Below are experts of layer 4 (counted from 0) of a mixture-of-experts language model. Rows are named router (the router's row for the expert), down (a neuron's output weights, with its number) and show model dimensions 256-319. Each number is 50 + 12 x the weight over its row's rms, rounded and kept within 0 to 99.
Before each expert's rows: a language model's description of what the expert responds to. This comes from a sample of Wikipedia text that the model never trained on.

# expert 3
What it handles: Lead bytes and accented letters inside foreign names and words, such as Ä in Naxçıvan, Aganović, Nguyễn, plus Portuguese da/de.
router:58 54 39 40 64 44 49 46 53 48 54 37 29 38 47 72 44 50 69 45 51 53 63 38 47 44 50 83 22 57 40 51 56 47 54 28 35 52 52 48 55 31 40 58 59 37 52 51 72 31 58 56 55 47 43 48 43 45 46 66 58 54 50 54
down0:77 41 53 48 84 58 49 54 66 34 23 62 59 32 38 53 44 67 45 43 71 35 48 55 67 63 49 49 47 45 57 62 50 44 34 41 38 78 42 66 54 65 35 51 63 57 70 49 51 59 27 69 37 52 49 49 46 49 42 64 45 73 24 51
down1:40 63 52 42 38 35 36 40 46 46 36 58 55 29 56 54 64 55 33 47 60 42 44 44 47 58 61 52 30 32 62 57 54 36 52 49 80 30 47 52 58 43 54 35 55 63 45 42 58 64 53 49 28 27 60 40 63 45 57 36 59 61 39 53
down2:54 50 48 39 54 70 39 47 21 41 42 62 44 79 59 45 47 34 52 47 36 45 51 49 28 67 42 47 50 61 59 57 55 53 57 63 50 45 55 54 65 46 52 64 77 58 40 51 49 44 46 59 52 54 37 48 50 48 32 38 54 63 42 37
down3:76 75 37 64 54 44 43 53 53 49 46 51 77 41 52 44 52 43 58 34 60 53 43 35 43 45 42 46 61 46 55 40 58 46 41 49 55 51 46 65 65 20 62 43 65 53 33 42 30 39 67 42 55 24 45 40 37 63 41 55 51 76 65 55
down4:49 35 63 39 49 37 50 47 45 54 50 73 58 47 46 44 56 42 53 46 25 51 65 46 59 43 51 61 47 34 17 55 57 27 61 37 41 55 48 49 35 42 56 74 44 48 64 32 50 52 29 60 51 65 61 55 63 44 52 53 63 47 58 60
down5:73 44 45 40 51 51 52 44 42 33 50 46 29 62 62 58 57 49 63 33 62 29 51 41 53 53 59 52 38 51 46 74 65 48 60 41 43 42 47 55 70 50 23 50 52 48 52 50 46 52 48 52 49 66 34 72 46 54 54 56 35 61 68 54
down6:58 43 63 59 41 57 33 36 37 40 50 69 37 72 52 51 57 50 67 59 56 35 44 53 72 44 62 43 62 45 40 46 52 59 84 48 38 26 53 53 40 45 63 52 38 51 55 60 80 69 40 38 25 48 63 40 50 59 62 48 35 41 52 53
down7:61 46 56 32 26 50 44 70 65 40 43 60 40 38 52 56 66 40 39 48 53 43 56 62 46 43 68 29 51 36 42 44 32 54 67 57 55 38 30 47 55 51 67 46 76 55 34 39 47 58 56 52 36 37 47 45 55 64 40 44 61 39 40 67
down8:32 52 54 44 41 66 38 69 54 50 53 74 41 52 56 34 70 32 56 50 48 72 52 57 52 45 72 47 43 44 45 69 52 46 52 33 73 70 55 33 42 62 37 61 63 42 48 61 62 69 58 55 52 36 55 44 43 56 50 38 50 41 57 44
down9:60 49 37 47 43 54 48 43 35 53 46 42 48 46 58 41 36 52 40 40 62 39 52 29 43 54 61 35 53 58 45 40 43 52 43 60 54 36 40 49 44 61 39 25 49 70 56 50 44 69 50 20 45 52 55 59 55 44 56 28 35 39 56 38
down10:61 53 54 53 67 29 29 24 31 52 40 38 47 36 30 61 27 37 49 36 41 46 43 70 68 62 36 24 32 39 47 49 49 65 52 47 51 37 46 42 41 49 61 45 48 61 67 59 54 46 49 44 53 46 32 69 87 55 50 34 51 47 51 54
down11:55 63 72 65 79 59 39 67 37 47 33 65 48 44 36 60 44 74 54 49 78 49 63 41 37 61 57 56 45 43 77 62 36 60 38 65 49 72 56 62 64 62 54 73 38 60 50 65 53 65 63 64 59 43 51 47 55 59 48 48 46 54 60 48
down12:29 47 44 55 41 32 63 71 61 65 57 25 30 57 47 33 48 51 53 72 68 46 57 77 57 56 73 48 54 56 79 48 51 53 65 38 71 55 58 48 40 51 40 46 60 33 33 61 51 65 40 45 60 47 45 54 42 55 48 59 36 34 57 37
down13:29 47 53 39 39 71 57 38 50 45 55 55 21 70 73 37 55 50 19 46 49 62 64 45 67 39 57 34 38 53 34 42 54 47 45 35 58 41 51 80 44 48 69 60 38 71 62 42 47 57 54 67 30 55 37 64 35 51 47 46 52 56 69 45
down14:56 68 51 59 66 45 39 33 42 42 62 36 25 35 65 39 44 47 51 51 52 40 47 52 56 46 34 54 52 31 46 48 63 57 60 53 30 52 52 47 63 61 68 52 48 33 41 37 49 34 56 45 43 47 65 40 48 38 48 22 44 25 50 35
down15:33 38 69 51 41 48 60 69 42 54 47 47 69 44 67 47 65 45 40 35 21 51 61 52 33 62 63 55 36 53 28 31 64 44 45 56 47 49 38 46 68 59 61 59 58 37 62 60 42 45 52 46 46 42 32 50 50 49 39 55 50 60 43 53
down16:39 42 47 69 57 43 39 35 41 45 59 62 60 56 49 48 55 28 49 49 56 50 81 45 66 48 41 47 59 58 67 41 53 51 56 44 64 53 50 49 29 39 32 44 44 33 50 58 63 44 41 63 46 40 55 58 51 51 48 57 51 72 64 48

# expert 39
What it handles: Single capitals and symbols inside codes and abbreviations, such as SR20VE, 2R, NSW, SWAT, 1MF, plus dashes in catalogue numbers.
router:50 49 40 66 67 65 58 44 69 56 59 35 42 52 40 61 39 62 60 36 63 64 42 55 37 39 53 51 54 61 54 57 58 56 22 24 41 45 34 56 42 36 43 46 33 45 60 54 90 63 51 54 39 50 52 43 44 43 43 57 51 52 56 61
down0:36 52 35 57 38 50 63 74 17 34 61 47 47 40 40 44 83 78 37 50 38 83 59 55 51 51 50 48 36 60 27 51 54 55 36 52 70 56 63 43 51 40 49 42 39 37 50 52 42 66 32 47 57 62 44 52 33 36 54 56 50 29 33 61
down1:37 45 55 42 48 45 25 46 55 53 50 42 56 34 39 51 49 49 61 49 45 59 44 64 42 58 69 44 52 44 63 48 61 52 48 54 24 56 40 58 12 50 58 50 39 49 66 60 30 62 55 69 44 62 59 72 71 53 42 47 50 59 73 44
down2:60 37 29 44 37 36 48 45 62 53 43 48 48 74 51 50 49 38 37 41 33 59 45 61 51 30 78 45 30 38 65 48 41 34 64 62 43 44 35 48 36 49 30 57 50 58 36 61 55 59 52 53 42 40 39 54 72 26 46 71 46 68 52 61
down3:33 62 47 30 62 37 76 46 36 53 52 34 31 53 59 75 67 43 44 43 33 41 29 40 41 61 42 38 65 58 54 40 70 43 28 79 51 33 35 57 48 28 56 36 64 32 55 35 42 33 60 38 45 57 35 45 53 49 35 53 63 68 56 37
down4:58 68 23 68 53 47 52 54 49 43 61 67 80 40 53 67 51 60 41 69 64 61 58 53 52 72 59 58 40 59 33 66 57 51 42 47 26 65 44 68 35 53 47 81 50 54 63 61 58 65 49 38 62 43 49 56 50 32 49 50 38 60 59 42
down5:35 59 47 63 46 52 45 55 57 18 55 64 61 27 46 67 50 50 71 28 49 49 51 63 53 39 53 37 35 51 32 34 53 76 38 42 59 63 54 56 22 35 70 86 62 54 61 64 40 39 63 48 57 46 78 56 58 58 37 54 46 62 62 62
down6:41 44 48 46 65 32 40 59 65 31 54 49 48 39 77 51 37 36 53 61 43 43 59 53 57 54 60 37 45 44 57 31 59 70 46 65 73 52 52 63 50 46 26 39 41 33 51 56 55 43 56 31 47 42 56 37 43 49 59 65 39 67 30 67
down7:51 21 55 49 53 50 52 53 42 55 30 45 47 81 33 36 53 47 56 53 38 61 41 50 70 52 45 33 44 39 64 50 58 59 24 45 70 60 38 62 40 50 57 56 44 36 37 31 46 44 50 65 69 49 44 49 64 42 59 59 52 50 54 50
down8:58 51 52 38 51 55 38 60 44 46 41 57 44 44 42 64 57 47 45 59 52 31 54 49 54 60 46 53 46 46 30 65 50 55 49 28 77 33 50 74 77 40 37 43 49 48 58 60 49 41 54 62 43 56 65 29 41 55 76 42 53 41 36 30
down9:49 51 80 51 54 53 42 57 39 54 52 56 48 39 40 36 33 54 61 30 53 61 43 49 43 57 67 53 55 44 46 49 40 27 46 55 58 54 49 47 55 35 62 65 38 61 46 44 49 51 66 38 34 45 39 62 49 32 43 34 48 53 41 46
down10:57 68 29 50 61 40 51 63 55 60 51 32 57 39 38 40 44 66 56 44 66 39 41 26 41 57 44 42 69 75 32 34 45 54 37 44 58 50 38 39 52 39 46 70 53 28 38 49 48 42 26 45 37 27 62 44 50 39 43 39 56 60 77 64
down11:50 53 42 33 42 41 40 50 37 61 42 52 60 45 41 50 50 35 24 52 52 47 36 71 42 65 71 37 28 40 35 43 23 54 54 45 64 62 68 59 45 46 64 48 29 59 52 54 70 38 58 35 48 46 57 33 23 44 49 43 48 37 41 48
down12:53 54 68 58 54 38 49 45 41 46 64 58 63 55 36 38 55 53 41 43 48 43 59 63 52 52 58 72 52 57 51 41 59 14 75 72 52 50 48 54 63 29 49 49 44 52 64 32 29 44 59 71 51 57 69 55 42 58 46 48 53 41 60 60
down13:39 53 40 45 67 74 66 46 66 43 30 59 43 34 40 26 42 67 46 51 48 51 60 57 50 54 63 58 55 62 76 62 43 33 48 45 24 41 60 45 20 49 55 62 63 62 48 53 39 42 61 43 53 43 54 54 58 23 46 42 46 46 61 41
down14:36 55 40 64 45 39 42 69 44 44 47 52 35 53 62 56 35 53 28 57 19 33 68 66 44 54 42 67 51 39 48 48 51 39 58 70 34 64 72 45 65 71 27 30 65 51 54 51 46 44 54 27 42 67 49 39 53 53 43 70 81 50 51 64
down15:52 41 47 56 51 58 60 61 53 33 40 74 53 43 49 22 80 38 49 63 42 67 50 56 57 64 53 40 58 50 47 57 52 48 62 73 52 37 38 61 53 55 66 47 50 41 45 47 49 51 31 60 34 63 43 41 60 51 43 49 47 46 55 74
down16:48 42 29 75 70 69 42 58 39 57 61 22 62 42 39 50 37 58 46 98 49 43 55 56 66 54 42 27 31 46 53 28 42 53 80 46 39 57 52 46 52 39 32 52 51 55 56 72 48 62 45 53 29 45 44 81 48 40 42 64 49 61 49 60

# expert 24
What it handles: Word pieces right after a capital K or k in surnames, mostly n in Kn- names such as K-n-owles, K-n-ight, K-ear-ney.
router:40 45 50 53 59 54 46 52 52 53 71 38 42 46 49 60 43 68 51 40 62 10 54 37 36 57 29 77 38 59 51 45 52 46 46 21 37 45 45 48 42 53 58 35 44 53 69 53 55 37 61 46 61 50 39 42 28 68 52 57 61 49 45 40
down0:53 37 67 34 51 40 41 50 66 58 47 66 42 43 38 32 61 51 45 70 48 41 52 75 54 70 69 49 54 46 53 47 50 39 58 56 61 59 37 54 53 58 53 59 53 45 72 49 37 45 63 72 39 45 43 56 38 64 53 67 29 18 58 59
down1:75 59 43 63 46 63 47 67 44 32 47 40 59 37 41 39 57 46 50 40 48 46 51 68 58 43 46 46 59 55 44 49 51 41 56 36 37 26 66 46 28 22 53 60 59 18 44 30 49 53 61 50 53 43 49 51 53 41 44 54 54 50 49 56
down2:51 70 33 81 57 55 66 52 63 36 34 74 72 36 37 63 48 49 53 60 37 60 59 84 31 36 45 59 25 54 55 44 51 41 47 39 48 63 37 59 42 32 42 41 73 49 36 58 43 50 34 42 53 49 69 28 61 48 65 60 61 39 51 52
down3:39 64 64 44 37 47 56 54 66 29 59 30 46 66 36 21 47 51 58 47 45 43 56 54 47 48 49 47 47 50 52 59 67 58 51 28 47 77 35 59 38 53 63 39 66 64 54 38 44 35 46 40 69 41 52 31 43 41 43 38 45 52 37 44
down4:38 48 44 56 59 47 47 54 52 68 52 47 52 52 48 41 36 58 37 42 62 53 53 53 57 51 58 53 52 44 52 59 55 39 43 52 58 45 36 56 33 53 46 56 68 33 56 58 27 37 40 38 49 51 41 69 30 46 41 46 68 64 42 54
down5:54 51 52 54 63 34 40 55 35 38 51 60 52 49 64 50 64 73 47 42 48 60 50 45 52 35 46 40 56 50 65 53 54 32 65 82 51 44 43 18 61 44 69 45 47 55 56 47 57 47 54 63 43 38 44 57 41 45 16 60 51 59 57 61
down6:46 67 64 24 74 52 41 55 52 44 54 50 54 68 28 53 45 66 51 44 53 41 56 73 40 54 57 43 53 51 51 39 56 70 44 65 59 48 35 42 57 49 51 63 50 60 47 77 68 81 49 40 53 30 41 70 55 45 51 58 52 52 37 44
down7:49 52 36 40 58 44 62 27 50 45 51 37 34 48 61 42 69 32 48 61 71 50 61 30 52 36 47 44 61 33 58 47 59 35 54 45 36 45 54 39 60 66 53 45 29 53 75 31 50 64 70 63 61 50 53 44 47 59 40 27 56 47 58 41
down8:57 26 59 35 54 49 49 51 48 61 58 33 45 30 67 62 38 51 54 72 54 45 33 51 60 64 56 25 39 44 45 32 32 30 50 61 48 53 65 53 44 59 48 45 66 56 62 54 41 65 48 44 51 63 70 39 40 75 39 34 65 41 40 36
down9:46 54 55 48 38 52 43 60 34 76 48 57 46 68 47 28 50 33 70 37 54 47 42 52 60 62 31 64 70 56 54 64 66 64 43 65 64 34 51 36 42 39 42 48 49 38 44 33 67 48 55 43 37 59 48 44 70 79 35 65 41 36 54 41
down10:48 37 69 64 53 56 63 41 44 39 39 53 56 60 54 48 39 32 46 46 52 47 60 42 34 60 52 67 45 48 38 43 54 56 62 38 54 42 47 42 39 50 56 51 57 64 53 68 42 45 65 42 66 59 47 72 55 56 53 69 61 45 42 42
down11:57 63 42 42 43 29 48 53 37 61 50 60 49 36 53 46 38 37 44 45 22 36 63 72 50 62 32 60 27 59 49 46 57 53 35 44 53 40 57 36 63 37 45 24 88 25 23 41 57 62 34 72 53 48 60 58 50 45 42 33 52 51 53 33
down12:48 59 63 55 51 64 61 54 48 37 54 63 42 45 50 45 40 72 61 40 37 44 67 67 54 39 32 41 50 37 47 39 51 49 53 47 42 55 45 62 75 63 53 41 58 69 52 69 47 25 34 38 55 51 55 52 48 27 20 52 33 34 59 43
down13:58 41 38 51 48 46 48 67 59 40 49 57 43 50 89 52 57 38 46 63 51 52 55 49 41 23 56 49 28 65 52 66 45 52 34 65 37 41 45 63 59 61 41 57 33 63 41 37 45 37 56 48 50 49 42 36 52 62 58 63 27 32 34 64
down14:25 53 49 50 46 52 65 57 66 53 49 69 60 49 62 65 57 47 31 36 39 43 44 54 51 60 66 33 38 49 33 24 62 52 49 41 42 41 57 66 60 59 60 44 64 51 48 36 54 35 49 42 47 49 76 31 52 33 58 32 52 42 42 50
down15:62 50 50 50 37 40 58 57 33 54 50 55 59 35 69 47 28 62 51 43 59 42 44 57 46 64 69 64 74 30 52 64 43 58 34 31 24 66 36 36 52 51 49 61 33 36 48 48 71 69 64 33 37 55 62 33 50 47 60 64 50 72 49 67
down16:53 40 55 25 53 50 59 56 59 66 51 67 32 43 47 30 62 62 75 48 56 60 58 40 49 52 40 56 43 41 58 51 53 57 71 43 39 52 33 31 53 47 67 62 55 69 50 56 46 57 54 29 74 43 47 51 61 25 33 52 45 56 41 80

# expert 2
What it handles: Final pieces of personal names and words ending before a space, such as alm-a mater, ib-n, Bri-an, Tiberi-us, Soor-i.
router:77 48 47 05 57 66 43 48 67 52 62 34 52 51 50 59 38 47 54 40 57 40 35 43 42 46 43 40 26 68 55 44 45 63 60 55 41 72 62 50 53 52 36 53 43 42 52 56 53 58 54 74 72 43 41 60 48 43 59 65 50 47 48 45
down0:53 35 61 63 70 56 52 47 72 48 48 56 75 42 60 52 62 58 40 44 53 60 34 63 52 22 46 58 43 55 45 68 58 53 66 54 35 57 23 36 49 35 38 66 49 46 47 41 53 51 61 65 58 69 73 52 69 39 70 52 35 61 44 45
down1:46 77 43 54 66 60 34 49 32 59 50 62 44 40 40 33 59 50 32 61 48 42 52 39 49 56 62 44 50 69 40 53 38 52 50 66 58 73 56 53 36 68 34 65 50 56 51 55 38 49 56 64 40 64 56 35 92 50 52 22 46 54 58 59
down2:41 44 76 52 62 59 56 44 46 64 65 38 35 59 35 42 41 37 55 55 42 75 53 29 42 48 63 52 31 51 45 37 40 53 36 70 43 59 58 55 64 62 67 49 40 71 59 62 51 77 57 50 54 44 60 59 67 49 26 62 45 62 47 53
down3:55 49 43 33 55 65 55 54 58 52 44 69 24 63 45 56 53 54 68 41 60 64 45 39 35 81 61 51 42 54 48 39 46 65 56 50 49 45 43 37 53 42 51 50 58 37 64 26 46 36 80 46 41 69 51 52 55 33 31 38 30 53 40 50
down4:52 41 57 44 59 61 41 55 37 43 31 57 74 51 50 34 44 27 68 66 22 46 46 46 43 52 50 71 47 39 43 53 44 66 55 63 37 53 50 50 65 55 43 60 39 47 36 40 34 54 50 48 71 70 54 39 71 52 65 52 43 23 46 67
down5:50 55 60 65 43 43 39 53 65 60 44 33 54 50 69 45 47 47 44 53 46 60 71 48 50 56 53 56 52 27 67 51 27 58 62 62 50 46 42 57 48 46 43 58 53 40 53 74 35 45 48 51 56 54 44 49 75 53 55 62 55 57 33 66
down6:59 34 56 53 18 35 66 65 67 39 68 52 54 80 52 52 42 46 57 54 48 42 52 40 53 50 54 68 57 43 35 43 24 62 45 31 43 39 55 40 67 54 40 58 26 70 63 51 67 47 49 42 54 50 64 38 57 25 53 51 36 55 38 48
down7:49 54 63 29 42 51 45 38 61 59 39 57 31 37 75 66 30 43 62 54 49 33 47 63 64 60 55 45 50 35 16 40 33 60 57 31 61 55 35 26 46 42 54 43 47 66 57 40 46 63 48 34 66 61 37 45 49 46 60 60 53 63 46 44
down8:58 64 83 54 66 55 46 54 54 40 56 26 50 48 54 22 34 41 64 53 48 41 31 45 60 52 49 35 64 37 61 64 65 46 65 42 27 39 51 55 55 49 56 38 39 52 56 58 41 53 50 56 64 46 46 48 48 53 31 61 49 52 58 42
down9:60 51 71 27 47 39 42 60 58 48 42 50 63 51 40 46 26 54 40 61 56 61 47 18 57 40 44 62 62 48 53 66 62 59 35 57 69 50 39 60 59 52 50 41 57 21 74 29 54 47 45 35 49 76 64 53 44 46 41 46 45 47 51 66
down10:38 66 53 67 23 32 47 54 42 35 47 80 58 41 46 40 65 58 49 47 63 56 58 42 73 70 44 72 44 38 29 64 56 53 59 38 49 31 49 50 35 70 56 35 43 72 35 29 32 45 40 43 39 51 57 36 67 41 43 45 49 31 55 48
down11:39 56 57 45 93 59 68 52 31 57 75 53 49 40 33 42 59 30 49 41 51 48 57 25 52 50 45 40 71 31 33 48 60 43 48 37 49 57 46 61 43 51 75 65 36 40 55 41 54 57 54 58 46 45 52 19 58 37 56 34 35 64 55 62
down12:66 52 38 25 56 62 52 28 61 60 37 39 50 76 51 64 42 42 53 58 38 49 36 60 46 50 39 16 35 50 71 51 35 63 53 43 61 51 51 68 45 38 48 55 50 24 59 61 50 55 50 57 52 40 48 57 48 19 43 49 50 52 37 74
down13:64 46 45 23 48 63 68 46 54 55 48 51 41 73 73 33 46 60 45 53 56 44 46 51 38 47 54 39 55 42 29 59 54 57 47 36 40 65 79 56 51 30 31 50 45 38 51 63 55 48 49 76 42 42 55 43 45 11 76 37 44 55 51 41
down14:59 43 60 65 55 61 44 59 61 56 46 34 57 66 48 50 46 41 30 61 36 53 51 42 57 61 60 58 66 57 61 54 61 80 70 73 52 61 45 43 47 61 28 36 70 37 39 77 48 53 63 43 42 57 45 39 85 45 49 36 46 44 19 59
down15:43 46 38 63 49 40 45 69 29 48 68 64 32 35 66 52 51 50 64 52 53 57 55 65 58 57 64 68 33 65 42 82 50 50 43 47 54 57 38 45 51 40 43 81 43 53 45 63 51 49 23 40 37 67 51 38 45 51 53 67 46 56 37 32
down16:47 52 49 72 41 35 34 53 31 49 69 55 75 34 52 33 58 64 53 51 47 71 36 46 52 42 46 68 59 42 41 70 57 26 28 50 54 47 65 53 56 52 70 56 44 60 57 33 51 56 55 66 39 42 24 50 23 58 42 56 43 50 52 59

# expert 22
What it handles: Lone consonant letters or clusters in the middle of words, especially l and r, such as gent-l-emen, whor-l, Lab-r-ador.
router:45 52 40 41 69 71 48 46 43 45 48 54 34 45 61 55 43 74 66 49 56 50 61 42 45 43 62 47 41 58 54 54 47 53 42 44 71 52 69 56 55 25 45 49 56 69 70 56 41 63 54 43 56 25 41 23 37 66 51 53 54 50 53 59
down0:53 69 59 47 28 73 38 38 60 52 37 47 68 32 31 71 65 40 60 51 30 47 42 61 43 50 57 53 48 46 52 54 46 50 77 70 61 33 37 28 37 47 53 53 42 50 49 38 47 60 35 51 44 52 33 50 66 55 64 54 58 45 51 46
down1:35 48 58 30 46 73 39 49 68 66 53 64 52 62 43 74 43 50 49 46 45 59 54 44 44 55 41 23 44 59 66 55 64 52 40 31 50 59 39 50 50 41 56 36 48 40 55 53 55 43 37 43 56 33 56 57 55 38 51 46 53 48 52 46
down2:44 33 51 50 41 57 55 32 65 53 47 37 60 34 68 63 43 37 40 65 64 46 47 43 52 43 40 42 50 64 45 57 51 45 55 29 71 45 53 50 55 44 57 54 44 49 67 56 58 30 39 62 66 29 66 64 42 40 50 63 52 51 44 78
down3:74 48 26 67 51 59 45 45 58 60 50 42 64 32 42 43 40 16 49 30 40 53 27 50 55 54 64 54 36 35 42 51 59 42 46 46 50 40 62 45 33 53 53 53 39 39 49 55 65 38 51 48 46 39 53 51 28 57 64 54 58 15 36 53
down4:58 56 53 35 30 56 43 73 36 55 78 46 70 46 44 45 51 42 49 54 34 58 47 53 41 56 51 52 43 59 36 63 47 46 31 44 42 57 62 63 63 55 68 47 66 47 34 44 48 42 64 48 43 53 52 65 51 58 55 51 50 28 39 38
down5:41 49 44 29 60 55 35 44 54 61 55 37 53 45 42 57 54 61 39 27 51 63 64 75 70 27 54 58 66 48 56 58 43 32 47 46 52 22 44 44 52 69 55 57 57 45 41 34 55 31 58 60 45 40 36 64 31 39 61 73 52 43 30 75
down6:41 60 52 47 54 60 70 29 49 74 59 53 55 65 52 52 22 38 51 32 59 48 57 88 63 39 67 58 59 60 46 39 48 56 87 47 48 73 56 41 53 68 67 33 63 53 36 58 48 52 43 47 22 51 47 55 34 65 54 34 57 27 47 58
down7:38 41 71 26 49 37 49 36 48 55 30 37 32 35 28 58 52 42 49 39 41 47 71 32 41 55 52 41 43 37 45 45 63 56 29 52 56 45 31 61 47 45 42 57 52 48 61 51 69 50 62 38 71 49 36 61 37 50 48 68 47 36 65 61
down8:51 34 57 60 64 41 52 72 31 54 48 69 67 50 53 51 50 39 65 49 48 54 60 47 54 51 50 50 68 51 62 75 57 48 40 75 59 55 54 32 47 45 60 50 60 74 46 34 25 43 39 54 31 45 57 60 68 39 53 27 34 37 52 43
down9:56 53 38 52 71 64 20 47 30 59 33 50 47 34 46 72 51 56 52 42 57 43 44 33 53 41 37 65 73 47 39 67 37 55 57 31 58 57 55 64 48 58 51 33 49 43 46 47 14 43 60 64 56 38 42 42 55 47 37 72 61 48 64 53
down10:43 36 69 31 49 39 65 42 38 42 60 42 38 53 35 44 71 28 76 78 68 48 41 47 37 28 63 45 64 44 37 53 51 42 34 56 52 70 39 60 70 29 57 68 55 54 53 57 56 68 50 39 40 51 62 14 50 39 60 29 57 51 42 44
down11:40 52 46 52 67 48 47 44 75 53 51 42 34 31 41 30 46 58 46 50 46 72 27 50 52 51 44 61 36 37 52 52 47 56 53 44 31 58 52 51 31 44 26 59 59 51 48 49 76 40 39 44 38 62 79 37 50 53 39 55 62 71 51 43
down12:46 58 29 37 49 46 57 68 65 59 25 55 58 44 53 46 59 56 21 53 58 58 36 50 36 41 12 55 39 57 47 81 45 52 45 59 43 47 58 19 57 43 71 50 28 35 53 63 34 39 60 54 66 49 51 51 34 51 44 83 59 59 45 41
down13:60 37 48 48 84 36 41 48 45 37 37 36 39 38 51 46 58 67 32 67 55 50 49 32 48 68 44 37 61 56 57 49 64 44 53 65 45 55 53 57 47 48 39 63 49 36 60 31 42 37 34 58 70 61 57 65 62 38 57 57 75 37 71 34
down14:52 62 28 53 53 41 54 30 49 61 58 47 49 49 47 48 48 53 52 25 82 48 53 43 30 46 43 83 34 64 41 62 54 59 49 45 55 59 48 50 39 55 37 54 63 54 39 73 26 32 47 58 54 45 40 66 67 66 44 64 67 28 36 53
down15:43 30 49 48 51 33 57 47 25 54 43 44 41 65 45 67 61 42 64 64 54 44 56 43 38 47 61 68 48 79 58 48 73 49 47 58 63 33 54 69 56 43 57 26 49 62 35 50 64 66 66 68 59 43 25 55 58 63 30 45 50 54 49 41
down16:41 38 43 63 37 51 59 50 53 46 43 48 36 52 52 65 34 46 37 71 62 60 49 34 31 45 37 47 72 57 45 27 57 37 55 57 37 73 52 41 48 29 53 54 71 53 56 44 63 51 46 53 68 53 40 66 58 45 27 68 57 80 32 47

# expert 42
What it handles: Word-initial R, tr, Tr and similar consonant onsets, such as tr-ue, hat-tr-ick, R-andolph, tr-aining.
router:45 57 17 50 59 61 47 38 47 65 65 42 31 55 45 49 41 58 64 48 56 57 38 52 37 50 46 79 52 58 54 48 49 62 53 28 47 53 67 47 54 57 33 46 47 70 58 57 46 36 55 53 52 51 54 50 45 36 45 58 53 50 75 59
down0:24 69 44 52 57 60 56 40 47 64 69 59 54 33 37 60 60 59 49 30 59 43 60 33 71 59 46 58 67 43 39 55 61 55 56 53 38 62 72 36 34 54 52 60 37 32 21 64 51 42 43 57 38 56 58 42 31 35 47 66 27 45 46 48
down1:59 50 43 64 59 65 44 45 52 51 56 60 49 45 72 57 47 68 48 61 38 51 68 44 34 67 42 51 53 46 31 20 65 56 68 38 46 42 40 40 33 48 59 54 54 42 68 69 60 49 37 73 21 62 53 40 60 53 51 48 41 46 51 42
down2:46 34 44 64 67 52 41 56 27 47 69 45 66 28 44 63 35 33 44 54 54 59 42 59 55 56 63 61 48 68 52 61 60 36 58 55 37 52 66 21 43 47 69 53 16 44 56 61 55 74 31 49 53 50 35 51 37 44 61 56 51 40 57 53
down3:44 64 52 36 36 39 27 61 68 38 37 50 51 38 67 48 47 46 40 56 48 56 30 40 78 41 70 59 31 37 39 50 52 50 44 24 49 35 58 60 67 47 40 44 65 59 46 61 57 54 55 39 49 50 67 39 48 25 40 54 52 48 50 25
down4:38 40 64 61 47 61 33 34 60 48 60 38 51 48 76 51 49 46 66 66 85 31 22 61 58 64 52 65 57 38 53 50 32 57 61 17 50 44 43 61 27 58 29 55 58 77 64 65 57 63 51 64 47 61 58 53 55 32 63 42 43 45 47 48
down5:44 60 54 33 50 34 48 34 58 41 42 56 12 47 54 33 62 44 53 48 83 74 45 68 38 51 59 33 46 34 66 51 30 37 45 48 42 67 50 57 68 46 65 53 50 49 32 52 62 56 60 60 36 42 41 55 61 36 47 55 50 67 44 66
down6:44 72 53 32 53 34 53 35 37 33 36 49 40 47 57 63 44 47 41 53 34 41 56 41 55 53 60 57 43 56 66 54 40 54 52 41 52 54 35 42 57 43 62 60 45 46 47 46 48 62 40 45 85 53 56 68 55 44 57 56 48 37 21 57
down7:60 62 60 50 49 64 51 39 43 58 61 48 48 35 39 49 47 44 58 35 43 41 40 55 58 66 53 70 52 53 48 46 69 56 40 51 44 08 39 53 60 57 37 24 45 38 44 52 40 29 31 51 52 36 51 55 65 58 64 43 43 38 44 42
down8:45 59 66 38 53 49 60 64 48 34 57 52 49 38 43 48 27 60 54 42 50 71 80 55 67 36 44 65 37 54 31 39 63 65 47 52 43 44 45 32 43 41 54 61 55 57 57 54 56 34 44 47 77 33 41 43 69 53 33 52 57 51 72 31
down9:78 56 47 56 43 44 34 68 52 44 37 44 60 50 41 50 55 55 39 48 40 42 64 54 43 26 75 40 44 53 62 43 69 62 48 63 58 49 50 40 44 60 65 38 64 52 81 58 41 55 35 55 60 54 45 63 52 52 44 55 31 54 50 42
down10:42 65 39 51 35 35 68 53 55 43 63 59 53 68 43 55 65 46 54 48 57 60 24 67 61 45 27 57 39 50 60 50 41 54 44 53 34 68 63 53 51 38 47 51 55 56 63 34 43 51 39 55 28 59 60 60 39 39 38 44 10 27 53 61
down11:30 27 42 61 50 39 55 54 54 44 57 45 41 44 36 38 39 33 62 77 35 62 43 37 71 65 37 71 45 43 53 34 37 46 56 49 52 56 57 43 49 36 36 29 46 54 37 55 66 69 51 51 67 60 55 52 48 27 48 59 60 34 49 49
down12:40 52 65 40 47 24 53 70 28 58 29 66 37 41 48 42 42 46 36 57 40 61 56 46 53 72 63 61 46 59 38 43 46 62 52 50 29 37 34 45 35 28 35 54 44 51 60 51 53 58 49 58 38 65 76 47 63 56 42 46 62 77 55 47
down13:59 54 48 47 68 57 46 67 47 53 45 55 50 33 45 47 55 62 56 23 31 66 56 38 53 46 52 41 46 59 55 64 55 28 35 61 47 49 48 57 39 59 60 56 40 47 59 68 64 44 49 57 50 42 41 56 31 47 35 48 47 57 53 38
down14:61 62 56 51 62 80 84 42 49 61 48 48 45 44 54 44 64 52 62 37 51 67 40 43 41 62 34 75 43 39 56 44 52 58 65 64 47 65 21 53 65 72 55 62 45 58 42 69 76 36 50 80 37 46 35 64 47 58 51 51 41 57 51 33
down15:53 60 52 63 60 40 58 46 50 61 56 40 35 44 58 40 45 58 62 56 44 51 19 52 54 52 30 49 62 63 53 54 66 60 53 45 18 41 44 35 74 46 55 45 57 64 46 49 33 42 49 41 46 59 49 27 58 36 57 58 34 68 30 50
down16:58 51 37 60 83 59 33 46 52 45 31 33 49 50 61 57 57 73 48 62 41 73 55 55 61 67 48 35 53 59 65 49 66 41 62 33 43 56 46 46 80 45 46 46 42 63 58 57 38 51 40 28 67 42 66 51 46 46 69 40 36 44 38 48